Experts of a small language model: 9 layers, vocabulary 8192.
Below are experts of layer 6 (counted from 0) of a mixture-of-experts language model. Rows are named router (the router's row for the expert), up (a neuron's input weights, with its number), down (a neuron's output weights, with its number) and show model dimensions 0-255. Each number is 128 + 24 x the weight over its row's rms, rounded and kept within 0 to 255.
Before each expert's rows: "comes after" lists some tokens at least twice as common just before its tokens as in all text. This comes from a sample of Wikipedia text that the model never trained on. Tokens count by the router's weight.

# expert 0
comes after: " ", "0", "9", "1", "2", "8"
router [146 129 172  97 167 106 133 125 118 141  94 104 136 135 141 151 141 120 132 115  77  92 108 166 103 129 130 108 138 162 115 174  73 143 167 138 137 155 143 145  95  62 134 137 117 149 117 142 107 121 100 182 100 118 130 143 134 169 132  92 147 114 136 138 117 136 133 111 115 100  97  94  98 112  68 148  85 132 102 143 156 120 115 103  94  95 121 137 143 120 106 149  67 166  99 110 110 130 140 137 119 126 118 130 156 135 148 102 111 109 167 134 122 126 140  87 125 130 115 149 143 121 130 112 174 113 119 113 129 141 140 125 131 113 129 145  92 181 146  60 130  91 122 122 132 108 153 157 105 139 120 105 156 142  89 116 137  96 121 153 153 129 119 139 123 116  99 105 119  84 116 125 138 103 139  74 109 117 151  99 157 132 138 134 114 103 126 105 141 155 130 114 128 138 137 118  91 167 147 163 121 124 158 108 113 127 139 134 114 129 164 165 114 166 106 110 100 133 186 130  90 117  99 124 151  82 136 118 115 181 171 192 114 127  80 101 110 109 114 114 137 140 134 102 132 118 127 142  98 120  80 104 118 129  95 131]
up11 [108 144 113 141 148 114 147  97  89 159 105  96  94 135 102 119 126 122 119 133 169 123 161 109  86 149 158 152 134 122 100 116 144 120 131 124 113 137 135 118 147  82 146 171 144 128 144 145  72  78 135 118 171 134 115 107 125 133 121 150 127 129 129 150 146 133  89 108 108  95 134 142 136 149 162 106 151 126 120 100 141 115 122 133  81 146 127 173 101 140 147 123 150 120 159 139 143 145 115 162 116 123 163 170 123 125 109 119 102 113 161 117 121 135  94 108 176 113 132  96 153 173 132 125 145 126 100 121 155 121 121 131 108  94 110  87  85 146 128 122  83 114 128 145  93 124 163  98 144 160 119 127  97 189 132 160 146 164 140 167 164 130 124 130 129 122 150 111 132  90 139 159 134 169 155 126 124 129 107 119 112 109 177 146  88 127 111  72 113  68 118 151 151 106 108 180 122 110 106 122 178 136 143 140 113 145 156 143 109 137 137 115 114 109 130 124 104 124 115 123 120  76 128 164 139 156 124 135 153 133 117 122 129 151 159 106 157 115  90 173 112  38 154 130 155 126 149 113 171 137 121 116 108 165  98 143]
down11 [130  98 180 161 152 133 142 131 122 156 124  98 125 106 147 120 122 144 109 122 109  95 137 123 131 103 120  88 142 141 109 142 122 122 114 160 140 156 156  92 103 142 180 150 112 146  93 160 140 133 117 141 120 154 126 161 109 125 142 137 119 123 144 114 116 165 134 153 134 129 132 162 148 149  98 135  88  90 129 146 162 119 143 141 137 100 138 154  86 122 107 111 155  76 144 112  98 121 145 113  82 142 141 179  87 143 128 102 152 142  83 138 131 167 149 144 106 180 131 147 128 113 125 109 108 140 125  99 142 146  95 144 168  87 133 123 104 114 124 120 139  92 160 130 148 122 138 107 126 106 116 103 204 108 137 142 113  96 136 161 141 148  99  94 139 167 117 128 113 116 127 168 119 133  88 140 147 117 124 169 105 124 153 145  86 165 118  92 104 127 154  92 126 152 116 107 145 140 111 165 127 110 129 120  83 145 108 138 109 139 111 128 104 116 141 157 120 187 138 132 111 137 122 127  84 149 162 103 132 125 187 156 114 114 131 122 142 127 151  88 144  98 123 139  99 115 152 129 184  64  77 119  61 151 144 148]
up12 [112 138 178  97 100 135 118 153 136 157 147 152  45 134 143  89 141 144 149 108 128 145 137 117 145 143 125  69 149 130 126 141  81 108 146 140 127 131 175 123 156 137 111 126  82 103 159  92 128 119 170 138 153 134 136 137 136 143 153 158 101 106 111 139 111 104 147 148 139 125 108 132 161 102 170  85 156  57  84 102 151 155  95 132 152 143 135 124 133 125 145 118 135 135 160 141 143 102  72 118 140 127 109 158 167 131 164  98  93 113 153 154  98 152 139  85  93 125 134 142 126 119 159 136 125  94 145 168 149 109 155  97 132  96 130  95 114 144 108 138 116 122 117 166 161 128 122 145 108 154 132 132 136 160 123  64 101 123 189 120 121 128 128  90 142 147 140 116 131 119 107 111 125 152 118 137 124 142 136 141 117 141 137 181 105 129  93 121 146 115 119 114  95 147 108 130 143 116 153 160  98 116  97 104 117 135 102 154 100 129 126 127 113 100 178 147 126 127 160 119 101 155 109 158 127 165 129 121 151 143 121 126  96 136 170  85 118 159 134 140 163 113 135 112 163 131 127  93 122  64 120 140 131 131 123  82]
down12 [114 120 112 137 163  88 140 155 119 121 123 131 180 121  98 113 115 147 141 162 128 115 125 187 142  91 194 174 168 126 139  99 135 139 138 114 121 128 107 146 140 104 155 151 112 115 122 127 116 125 118 126 109 150 119 131 109 152 131 148 129 155 144 116 152 181 125 123 110 108 121 163 114 131 163 167 146 129 142 127 103 126 109 170 168 128 112 194 110 131 166 105 129 137 149 114 102 131 148 109 184 151 145 137 111 147 134  80 130 137 144 104 120 127 137 159 112  97 123 138 209 148 110 102 120 103 133 126 141 167 128 111 118 153 162 159 123 145 136 123  84  92  90 149 137 136 131 116 142 137 152 113 129 146 144 169  75 155 112 135  88 144 193 137 119 145 163 115  84 143 141 120 148 166 124 147 132 155 116 170 128 169 131  92 112 145 113  80 122 178 132 160 181  79 157 129 138  82 140 138 114  99 108 134 164 118 147 175 158 138 140 123 139 110  77 131 110 113 176 120 153 128 122 112 122 145 126 152 165 106 118 122 133 117  96 117 139 125 116 142 164 135 125 138 125 130 108 111 125 157 112 137 128 104 101 137]
up13 [194 128 106 109 179  77 105 108 158  89  83 121 173 107 119 121 144 144 141 130 119 121 118 108 127 151 116 112 131 138 103 148 114 159 184 156 175 121 162 167 113 138 120 128 147 152 104 150 138  99 101 140 102 138 140 109 165 127 100 136 106 139 100 123 105 115 145 153 101 130 123 108  94 165 145 175 156 116 115 121 113 134 153 117 114 114 118 147 109 116 125 185 157 116 140  78 148 105 129 133 156 151 115  96 153 150 166 106 127 140 128 113 123 134 124  72 169 117 105 131 117 131 158 111 122 147 109 146  97  62 147 119 134 157 158  93 108  98 140  97 101 137 119 150 141 133 148 125 125 121 129 159 163 184 125 116 138 164 150 125  83 153 125 172 156 142 151 123 141 151 108 126 130 115 121  92 102 136 141 166 112 126 145 148 157 142 124  87 109 163 100 100 138 105 130 148 104 116 130 142 122 149 113 105 167  78 117 164  95 109 120 123 108 188 116 133 124 111 149 149 144 113 166 151 135 126 117 161  83 167 120 109 106 151 104 169 126 154 169 131 142 150 116 126 114 105  99 148 116 157 112 137  88 136 118 159]
down13 [126 151 123  96 132 140 137 105 136 180 144 104 116 140  98 125 138 129 153 126 146 144 151 123 138 151 144 149 112 158 152 108 138 135 137 135 140 145 139 103 165 115 140 142 168 145 153 131 148 160 120 102 130 128 114 174  64 124 122  90 129 170 121  90 125 109 118 121 182 152  92 131 143 135  61 147 140 131 100 109 131 131 114 161 158 146 119 125 115 125 137 103 103 148 141 184 145 142 131  63 125 149 118 148  84 148  88 139 115 127 147 131 178 148 110 143 152 140 130 133 122 109 151 145 113 109 136 127 132 164 138 128 112  87 121 164 146 123 126 120  71 138 151  80  89 146 157 116 125 129 118 160 106 155  92 118  90 127 121 153 125 151 159 135 109 157 140  92 127 124 156 141  81  98 117 175 122 122 108 157 114 104 113 120 126 137 116 156 169 143 145 117 165 142  90 104 120 137 150 106 141 160 136 107 170  72 146 133 173 113 129 143 134  93 140 144 147 149 119 119 135 117 121 149 154 147 174 130 167 100 125 134 120 127 126 115 109  85 113  75 146 125 158  98 118 175  56 131 126 141 157 124 167 145 177 111]
up14 [110 153 132 129 107 140  84 125 120 116  75 146  77 114 140 127 138 103 116 133 132 170  75 126 105 122 162  95 124 141  77 171 151 118 142 175 135 142 115 111 111 123 138 123  83 143 124 109 124 137  90 119 116 145 163 149 128 160 163 177 156 123 168 142 145 136 112 164 119 163 116 132 123 154 132 131 153 120 185  91 133 151 131 124 112 113 134 116 144 132 133 139 175 153 126 137 101 169 124  78 115 129 113 131 166 113 131 113 118 140 145 114 160 134 100  90 153 108  81 154 146 131 113 121 137 120  84  99 139 135 153 113 108 134 112 111 107 130 104 152  76 136 155 137 185 110 152 152 133  74 111 155 138 166 123 108  90 157 126 141 131 101 118 124 105 103 116 111 128 121 119 125  89 136 141 150 141 141  85 138 124  75 107 109 146 110  89 145 125 178 143 115 131 127 140 118 116 127 120 160 113 118 153 161 100 128 137 146 161 146 128 138 106 140 112 157 172 162 108 149 152 173 153 103 176  99 186 144 147 130  39 150 132 125 151 129 107 149 122 114 115 102 167 132 113 143 152 142 141 121 148 143 132 100 131 122]
down14 [ 86 116 142 147 155 131 156 113 118 124 144  81 154 150 121 147 139 121  90 119 119  75 134  98 110 101 128 147 122 127 125 116 103 137 109 121 145 102 155 148  96 134 176 146 155 105 131 121 152 134 119 108 128 125  90 141 170 113 104 155 102 136  99 112 123 104 149 125 120  88 105 102 132 101 184 198 132 154 149 127 164 171 104 131 160 186 140 169  74 100 116 116 104 169 110 105 171 102  96 145 117 126 118  85  85 134 118 164 129 116 108 151 115 144 131 130 119 164  95 117 114 113 135 162  97 139 153 164 123 102 140 129 135 115  90 154 144  94 104 129 138 126 141 147 105 103 145 139 162 150 136 109 135 131 106 159 107 106 123 150 167  84  99 140 138 110 137 149 102 127 113 129 164 101 169 124 126 100 180 150 112 144 119 133 148 153 117 106 115 106 119 149 168 158 103 120  81 136 121  71 139 129 115 140 121 127 113 147 108 127  95 104 110 119 124  97 126 128 136 137  86 101 135 141 141 112 136 102 133 142 156 133 144 102 145 133 129 148 137 162 138 129  90 162 150  59  55 140 118 136 134 118 161 127 163 119]

# expert 6
comes after: " |", "1", "|", " (", ":", ";"
router [162 124 124 144 109 141 113 145 160 114 129 101 104 112  74 123 119 115  76 124 145 170  92  82 104 159 123 128 134 110 108  91 141 139 139 159 119 115 136 103 125 155 183 124 123 146 158 119  96 164 126  71 128 114 106 122  82  98 138 139 133 144  97 121 103 129  81 105 173 126 147 128 131 129 120 104  93 125 118 104 159 126  92 160 140 149 150 122 143 119  94 125 137 116 119 139 127 100 126 153 163 162 104 138 101 147 160 148 153 130 128  89 148 120 100 133 133 119 102 148 117  98 133 127 160  86 176 100  88 139 145 123 106 147 144 150 142 166 162 122 113 130  93 126  59 112  94 110 140 189 184 129 142 117 155 151 124 142  95 122  96 105 139 145 105  72 134 164 107 127 132  81 111 125 112 140  95 167 126 179 140 149 140 142  92 127  96 132 149 158 162 133  99 117 183 121 169 142 133 159 107 102 107 120 141 138 126 105 103 159 167 117 127 111 116 146 123 122 151 105 116 117 115 133 135 121 103 111 128  95 117  87 140 170  85 127 134 105 150 134 128 153 107 128  80 149 130 125 154 110 101 106 117 135 126 104]
up30 [ 84 124  92 147 138 111 123 154 105 171 147 123 153 148 119 104 102 105 147 147  98  44 116 126 124 128 127 186 119 137 109 131 121 153  92 146  84 144 149 138 131 115 152 115 129 124 121 126 119 134  82 151 126 149 112 143 140 133 120 119 129 142 128 157 173 137 162  99 122 125 159  98  82  95 132  95 118 163 111 164 156  93 126 104 126 144 130 101  98 145 168 152 144 118  98 112 129 148 134 103 117 155 135 137 151 143 120 120 135 165 136 137 163 131 126 103 112 153 166 100  84 114 126 101 100  73 118 115 117 130 145 118 186 193 119  86 126  95 140 157 165 104 152 149 119 126  92 107 144 129 100 175 150 146 152 112 125  85 176 107  90 109 162 144 111  86 140 122 163  98 142 130 134 136 137 147 114 148 108 106 105 143 119 130 116  95 142 116 130 135 136 100 130 115 144 101 137 126 134 118 151 113 161 134  94 144 151 114  92 128 134 139 195 141 121 158 158 136 142 111 140 109 109 117 101 114 131 117 167 104 171 144 146 133 135 125 128 139 124  87 148 102 129 156 113 164 148 165 135 113 107 134  57 125 116  81]
down30 [170 118 121 152 118 103 105  94 126  99 166 118 183 105 154 149  91 107 149 163 130 173 154 179 164 137 125 163 152 129 100  69 132 122 120 146 127 116 152 135 154 132 153 121 117 126 119 138 124 112 153 113 137 185 110 153 140 163 159 143 105 134  98 103 105 162 106 134 102 109 119 134 122 141 135 144 127 137 150 141 128 174 119  77 118 120  97 108 147 115 110  92 129 161 141 121 165 145 122 107  61 118 112 114  96 113 143 114 131 130 133  94 147  97 109 135 119  87 121  99 132  87 157 135 108 195 154 102 166 157 117 110 122 121  93 175 107 137 179 140 132  91 133  90 153 126 104 125 147 123 126 120 104 114 117 127 119 174 148 135 149 113 119 128  72 117 147 118 133 152  93  86 123 128 133 120 117 131  98 154 113 105 134 162 170 119 167 135 110  96 152 151 123 122 129 144 152 118 108 133 125 139  93 137 139 113 123 134 141 127 127 107 157 141 126 164 147  98 170 168 158 115  93 158 157 117 112  89 117 131 117 143 154 113 138 159 101 129 130 127 161 171  93 111 118 145 182 178 122 107 122 107  96 141  98 143]
up31 [113 119 124 119 132 120 113 132 105 155 120 132 141 107 128 182 135 163  91 179 114 148 123  84  75 129  89  90  80 178 135 143 116 168 110 124 136 135 164 136 194 125 120 122 148 162 122 156 129 125 106 112 117 141 134 109 107 132 136 117 155 133 122 130  97 110 112 121 126 115 118 131 115 154 137 140 112 152 151 138 109 145 165 117 123 145 110 102 117 117 106 123  98 150 158 109 115 122 158 142 149 129 164 139 131 114 110 114 177 162 185  72  96 127 141 160 126 129 112 111  80  84 128 124 153  67 109 124 183 127 140 121 129 137 125 129 131 115 143 148 141 116 130 156 105 158  93 144 123 163 138 158  97 144 104 161 146 156 102 117 129 139 111 139  98 161 148 148 156 119  95 103 145 124 138 150 131 101 121 126 135 120  97 104 144  77 114  74 135 132 119 146 116 141 146  83 108  96 142 141 166 186 110 143 147 132 126 127  85 153 159  94 176 163 139 111  98  99 139 106 165 143 196 119 127 135 103 121 146 132 145 142 138 140 101 162 102 116 148 108  80 176 150  90 142 143 123 101 110 107 126 149 120 137 102 132]
down31 [147 129 114 138 112 126 108 116 149  95 101 159 175 170 162 142 154 136 141 141 130 146 101 139 142  98  86 122 155 132 148 167  81 135 132 152 146 175 148 110 107 144 112 149 107 101 143 132 154 132 132 128  39 110 100 150 157  99 121 128 145 143  97 109 118 143 126 119 119 160 133 109 104 109  95 127  91 149 136 112  89 134  90 139 123 132 114 126 132 144  90 127 134  73 126 130 112 177 125 133 131 122  86 122 136 109 123 115 147 123 151 159 126 122 160  92 121 120 147 139 132 145 159 102 129 156 116 136 125 116 144 155 111 125  56 166 179 109 129 107  85 123 156 123 160 111 112 168 148 169 142 136 146 103 113 102 121 146 123 147 131 103 143 139 120 160 107 130 156 131 110 147 154 159 104 126 133 156 120 151 116 133 128 107 123 176 139  88  98 168 134 124 146 122 139 157 137 156 128 180 135 134 139 144  82 116 122 147 180  95 144 111 133  99  99 142 156 110 128  87 132 146  82 110  94 134 116 145 113 104 178  87 156  96 168 126 158 138 121 145 153  62 121 131 131 135 140 146 110 148  72 108 106 112 139 153]
up32 [165 150 134 124 139  97 149 124 148 134 145 144 107 109 130 128 114 107 155 126 124 116 175 160 155  96 147 125 108  95 152 137 100 152  94  79  98  99 159 116 130 139 147 109 137 163 175 117 137 126  86 143 154 111 117 130 132 127 117 132 133 135 151 121 140 134 165 135 120  78 101 159 150 113 149 130 166 109 102 141 125 147 140  89 161 151 101 120  82 123 106  96 144 111 125 120 112  43 115 118  93 114 107 143 139 155 153 134 104  87 163 114 119 123 166 137  99  94 116 108 148 101 114 176 161 114 119 104 137 109  72  95  88 114 114 114 129 132 132 123  97 119 151 103 152 138 111 136 115 110  98 126 194 168 160 166 120 138 132  90 161 103 131 120 104 131 132 133 103 125 150 114 126 101 132 133 116 154 120 121 113 119 116 138 130 108 109 158 130 159 101 113 136 122 167 115  93 116 204  91 141 127 139 127 127 111 142  89 119 176 116 159 143 106 134 162 112 122 146 148  76 134 140  97 138 135 122 112 136 131 119  79 116 180  88 105 120  98 146 155 133 114 146 162 142  79 117 145 105 122 153 155  86 146 155 155]
down32 [ 90 126  75 104 160 156 127 122 119 128 117 109 121 103 129  95 169 135 132 149 126 176 106 149 137 159 155 118 102 131 135 107 126 137 117 138 127 104 126 155 108 115 102 146 117 115 108 129 128 135 138 127 104  73 120 127 118  95  94 155 151 158 142 124 108 144 151 112 123 107 103 135 208 113 149 124 131 106 103 138 170 109 139 149 119 159 147 128 120 125 141 161 129 155 150 137 108 123 134 157 137 163 107  86 107 162 184 170 124 133 135 177 170 122  97 111 143  93 127 147 119 122 161 125 128 143  91 105 173 138 109 108 112 115 147 138 159 129 136 111 104 132 121 128 152 161 112 154 109 114 129  97 124 125 139 153 135 120  89 145  67 124 136 122  85 101 119 129 112 129 154 126 104 137 101 114 114 142 115 134  72 124 113 124  98 107 117 113 104 166 136 172 121 130  87 105 130 168 126  96 114 164 102 125 165 178  72 134 118 112  99 143 108 124 127 138 151 126 115 136 115 105 178 146  63 159 126 143  69 133 141 115 135 136 173  85 117 147 106 117 139 123 168 154 146 189 162 135 154 127 101 139 169 119 102 135]
up33 [157 169 145 105  86 122  90 148 118 131 148 125  78 145 128  32 123 126 145 137 124 108 117 143 143 127 128 105 155 133 111 106 139 186 159  83 122 113 114 134  82 137  93 124 150 163 101 120 112 122 156 153  80 138 161 106 126 134 158  90  96 140 132 136 126 119 153 140 144 138  90 124 111 110  87 178 122 130 140 121  94 144 169 167 105 124 117  97 115 139 141 134 110 100 155 141 133 139 136  96 114 169 161 107 132 145 110 121 145 143 168 132 147  75 119 149 165 135 156  92 113 128 132 145  98  95  88 125 125 127 122 124 119 152 125 138  95 147 168 117 129 117 114 113 130 152 130 125 113  93 138 113  91 114 141 139 164 119 115 138 154  79  36 141 185 135 156  91 144 123 158  93 139 112 155 107 108 156 104 101 144 134 154  86 138 150 103 135 131 107 126 130 114 112 132 105 148 115 145 120 174 162 150 134 138 117  84 120 106  84 141 105 101 114 113 116 143 104 150 131 119 137 144  95 100 112 125 158  94 149 122 137 132 131 130 115 133 100 115 105  79 122  95 113 123 137 154 138 147 141 141  98 128  88 136 123]
down33 [140 114  70 164 133 100 149 127 179 118 104 122 125 143 131 157 141 107 109 111  99  99 117 102  82 131 176 103  72 135 119 147  93 138 133 130 123 141 106  87 148 135 185 148 160 149 110 145 115  96 106 139 142 120 153 173 160 147 149 110 119 151 102 177 127 157 160 128 130 130 125 121 138 100 130 127 144 154 119 170 158 129 108 132 106 115 121 138 158 137  98 140 176 127 120  92 100 128 105 136 178 134 123 160 104 169 127 129 159 125 116 129 144  84 175  85 112 174 105 136 109  93 127 125  98 134 133 137 134 149 144 137 160 128 145 160 145 154 121 117 120 123 112 124 152  59 140 142 107 147  96 116 132 110 134 170 107  93 158 145 128 152 188 143 138  82  99 109 107  85 124 137 132 144 128 139 138 119  94 149 121 139 129 167 125  82 132 115 147 121 106 115 130 104 125 120 139 154 130 137 151 161 119 136  76 157 143 185 115 157  90 121 103 128 141 177  99 115 119 106 134 144 151 128 157 144 112 128 114 153 121 138 131 159 108 119 148 157 133 143 167 118 152 155 119 129 183  98 140 119 180 157 133 141 105 156]

# expert 4
comes after: "\n", " |", ".", ")", "3", "4"
router [142 147 142 133 152 155 103 152 121 108 126 111 168 128 140 120 136 123  82 182 122 133 122 120 122 134 164 141  87 135 144 114 123  96 128 121 108 162 150 138 116 115 125  98 178 126 107 138 173 129 122  79 124 138 150 140 119 143 126  87 125 146 128 122 120 127 102 120 132 146 125 157 117 137 107 142  99 101 164 173 141 154 138  90 141 117 135 121 123 109  96 153 116 170 145  97  97 163  82 119  92 127 107 112 164 129 104 131 109 120 137 151 122 134 106 124  98 130 134  96 136 115 142 167 120 105 141 126 128  73 100 123 102 120 116 116 127  68 135 105 129 129 136 139 103  96 128  94 146 135 131 146 150 137 100  60 145 161 126 177 106  91  94 127 101  42  88 109 125 129 105 100 127 123 146 114 109 178 140 156 172 100 114 103 101 143 125  93  61 131 118 128 122 198 125 139 124 154 122 159 103 142  95 169 140 106 103 120 133 138  87 137 137 110 158 159 105 126 140 107  84  72 125 125 113 173 176 147 120 118 126 129 151 128 127 107 123 123 106 123 102 140 140 109 146 145 126 122 137 129 154 149 175 141 148 162]
up37 [115 126 137 106 164 127 131 121 114 156  99 123 124 144  88 139  83 156 104 145  95 122 120 144 145 111 153 127 164 126 121 130 112 158  78  75 141 127 127  88 111 114 133 148 140 121 130 157 135 147 124 121  97 131 101 159 128 168 157 141 103 124 172 119 160 160  60 155 144 138 115 140  98 131 120 113 157 133 134 132 138 133 150 128 161 122 141 142 150 134 140  99 165 127 147 128 129 116 124 130 110 144 126 129  84 167  81 114 108 112 152 117 140 194 137 134 180 116 151 111 141 113 119 123 100 107 103 110  82  97  85 155  78 143 127  82 106 102 150 127 127 110 128 149 107 150 102 126 128 148 121 118 133 118 155 129 131 169 165  59 153 106 113 137 125 129 139 134 177 147 115 133 175 111 142 135 139  72 133 146 119 114 104 100 120 128 132 145  99 140 128  94 140 151  86 122  81 150 142 128 100 147 150 116 120 122 146 109 121 163 161 146 158  86 121 121 151 135  80 124 166 135 168 111 121 101 204 111  81 101 112 133 119 109 113 146 139 114 102 133 148 186 139 122 148  90 120 135  91 144 126 159 125 168 120 148]
down37 [132 116 144 158  98 139  92 131  99 127 145 135 129 109 148 112 157  97 172  71  26 125 117 128 104  72 105 153 101 115 140 105 146  83 135 162  87 169 162  90 170 123 125 145 100 126 110  75 102 121  96 102 124 164 100 136 115 141 121  88 139 169 140 107 126 166 124 128 137 170 143 144 153 114 149 145 109 146 104 125 105 103 115 129 113 118  81 124 152 147 119 104  95 163  93 128 145 142 117  99 163 115 141 112  83 127 117 128 155 160 133 108 137 132 118 110 145 125 139 144 130 101 126 138 116 146  99 116 142 178 159 149  97 139 124 105  95 129 132 115 110 135 137 116 131 130 126 125 152 124 157 110 148 119  80 124 148 106 128 157 148 146 103 158 147 153 147 149 124 142 144 141 169 141 123 120 101 145  86 136 145 107  87 128 142 151 109 137 111  91 140 119 158  82 104  98 106 120 115 169 157 114  92 137 112 159 140 115 151  89 177 127 123 148 114 139 131 146  84 104 145  93  90 107 131 119 115 128 114 135  95 144 130 143 107 126 120 134 101 156 151 163 153 176  96 118 106 144 110  99  85 143  95 137 137 128]
up38 [137  93 137 130 134 119  89 137 155 159 111 140 139 148 160 145 109 113 148 165 158  99  69 135 117 103 121 134 115 143 135  86 138 110  99 139 118  91 138 129 180  80 116 119 161 140 141 124 158  89 148 126 124 110 143 101 132 148 102 143 100 119 121  99 144 128 118 123  81 130 130 107 132 125 127 115 150  92 146 107 102 113 113 110 132 129 115 145 149 140  95 115  69 144 132 132 196 115 113 128  78  86 154 129 129 137 121 107 156 102 108 124 139 139 173 150  94 109 152 157 139  93 149 137 141 149 124 104 148 115 133 172 150  85 148 167 146  88 115 175 112 131 146  99 133 144 147 174 126 165  96 133 123 150 127 143 139 123 163 159 148  70 149 146 124 115 111  90 133 134 124 129 148 158 140 129  95 158 106 166 134 104  80  95 146 147 125  99 136 112 141 124 130 106 121 123 121 118 146 142 118 153  99  82 123 102 122 145 162 119 116 106 117 131 121 177 115 108 104  61 126  85 177  73 110  97 123 112  94 132 125 101  91 136 132 110 113 105 151 120 138 108 117 115  87  98 170  97 141  97 128  85 132  98 129 140]
down38 [106  75 150 117 168 131 104 139 123 125  98 116 150  81 122 122 135 104 111 101  61 140 160 120 180  90 153 146 167 128 120 147 130 112 151  80 140 179 141 122 117 135  85 162 143 126 170 147  88 156 109 122  95 121 122 103 107 116 130 106 163 126 126 113  98 113 117 148 147 149  82  92 159 168 151 128 158 115  97 160 116 115 155 104 130 128 115 121  98 109 157 167 150 142 103 165 140 114 114 143 175 131 120 159 143 157 135 127 162  76 129 143 140 127  72 114 127 167 155 143 127 150 105 155 133 120 108 140 114 151 110  91 154 111 127  87 127 128 153 128 123 147 141 135  84 158 137 151 111 138  87 122 100 131  94 143  85 172 161 143 139 146 109 122 117 133 135 147  79 162 144 155 132 101 116 130  95 125 150 133 109 136 103 102 128 137 158 151 140  97  81 107 134 159 128 161 124 127 115 129 123 100 137 108 139 138 120 112  90 111 127 184 131 111 125 135 121 106 120 175 122 130 101 116  65 114 164 132 108 109  93 136 113 104 153 111 103 112 109 171 130 140 107 104 147 168 135 118 128 181 141 128 124 150 120 133]
up39 [117 137 126 149 123 132 129 127 119 125 152 130  95 170 110 102 183 143 140  95 158 108 139  95 118 147 136 142 164 143 143 118 158 130 104 131  95 127 124 118 143  97 154 105 119 118 154 128 131 101 132  83 141 190 120 111 115 103 110 160 120 178 152 126 134  90 123 114 133  64 148 144 128  76  95  57 110 132 115 123  98  78 110 165 139 168 116 151 122 118 126 118 122 128 139 163 132 129 120 161 122 145 173 129 110 141 141 163  94 118 168 125 108 136 112  93 129 104 145 169 144 117 127 106 143 129 104 121 102  88 130 135 138  97 136 134  82  95 193 106  98 145 170 104 149 138 132  99 111 127 111 171 142 115 153 176 122 124 103 125 120 140 124 125 130 133 124 153 143 153 105 150 133  73 160  99 139 145 148 106  91 128 144 109 135 139 121  99 142 125 191  98 114 149 108 146 131 121 108 149 139 131 174 163 111 145 143 123 148 126  84 164  97  89 124 122 152 146 159 116 146 151 150 101 141  87 112 117 112 142 105 135  71 151 123  95 136  66 123 123  86 107 122 132 146 124 126  93 152 125 108 136 144 127 106 117]
down39 [145 140 113 150 196 153 102 119 130 156 161  97 142 120 142 152 141  97  96 121 100 127 137 141 100 124 154 132  71 131 107 160 138 128 124  99 127 138 149 132  75 120 121 154 151 141 166 152 160 136 115 127 109 143 103  96 147 173 178 146 151 138 136 106 149 108 142 120 118 134 120 138 140 127 113 173 142 155 128 109 158 119 184 158  94 122 134 126 152 151 134  91 127 122 149 107 105 125 170 131 128 119 122 150 116 164 109 109 128 124 147 163 119  98  88 124 164 108 131 124  93 113 126 140 100 157 117 176 124 110 134 107 144 113 112 172  69 148 132 140 102  97 107 118 177 161 154 114 191 103 114 144 117 160 116 136 120 126 125 142 129 128 175  85 125 117 122 153 173 139 147 137  86 148 128 128 134 109 107  91  92 114 121 169 138 132 165 124 122 118 141 135 101 179 153 104 127 126 109 118 150 112  93 115 100 139 160 141 100 157 137 117 103 133 111 122 108 117 149  78 149 169 144 120 163 114 155 141 103 157 112 166 100 121 105 141 155 136 130  63 132 155 142 187 154 113 160 126  91 131 116 147 162 131 101 111]
up40 [102 121 156 117 135 124 132 110 195 162 145 153 151 126 138 117 156 140  90 120 144  78 155 125 133 106 165 106 125 117 133 128 142 129 131 104 130 190  92 103 151 132  56 143 132 183 142 115 144 102 145 159  81 107 147  87 124 114 118 133 153 155 136 118 113 116 161 157 117 115 146 129 136 137 167 115  83 153 139 149 159 128 136  79  95 168 110 121 149 114  93 119 162 132 141 121  90 116 124  55 146 134 111 126 163 114  88  77 139 145 147 130 114 127 135 151 125 159 143 112 129 115 120 145 145  81 118 138 105 109 107 133 154 143 117 143 143  96 140 155 144 167 126 127 108 168 129 160 119 119 138 153 123 110 178 129 102 114 120 134 144 129 183 146 120  84 135 130 135 113 161 120  99  85 137 140 114 102 100 155 134 115 134 151 123 124 136 138 122 140 143 109 106 120 111 138 110 156 152 142  72 152 139 122 107 153  88  93 175  85 139 116 105 127 125 134 145  94 125 163 120 161 123 172 148  93 171 186 142 129 160 112 108 117 157 123 142 135 152 143 135 119 148  94 145 139 125 107 137 116 154  84 148 109  94 122]
down40 [120 162  94 125 158 134 146 147 129 137 139 137 124 120 107 123 166 121 131 103 106 120 106 147 133 168 128 123 122 140 115  96  75 126 155 129 112  57 129 138  93 130 167 125 111 125 166 122 116 144 112 111 101 109 132 167 139 139 155  75 114 134 105 137 108 146 125 107 151 139 123 130 122 114 106 147 133 100 149 136 113  91 124 178 139  90 143 180 185 101 138 113 148 157  97 100 154 167 150 111  89  83  94  97 134 142 173 140 171 138 126 145  99  91  89  97 151 151 118 119  76 113  67 110 114 123 135  98 144 132 141 113 100 127 117  99 164 135 134 136 126 118 167  97 147 133 120  97  88  78 132 119 155 159 123 152 145 107 135 110  76 110 125 146 130 155 114 138 128 115 138 199 120 105 123 115 132 145 144 156  95 125 116 132 151 121 148 159 131 125  95 179 125 112 135 109 126 120 127 149 108 167 128  82 132 146 139 118 100 133 163 147 133 145 143 133 136 104 158 121 143 161 105 112 123 136 182  90 118 158 120  88  88  99 114 106 120 135 161 146 143 141 139 118 133 170  99 130 146 158 156 186 135 123 122 123]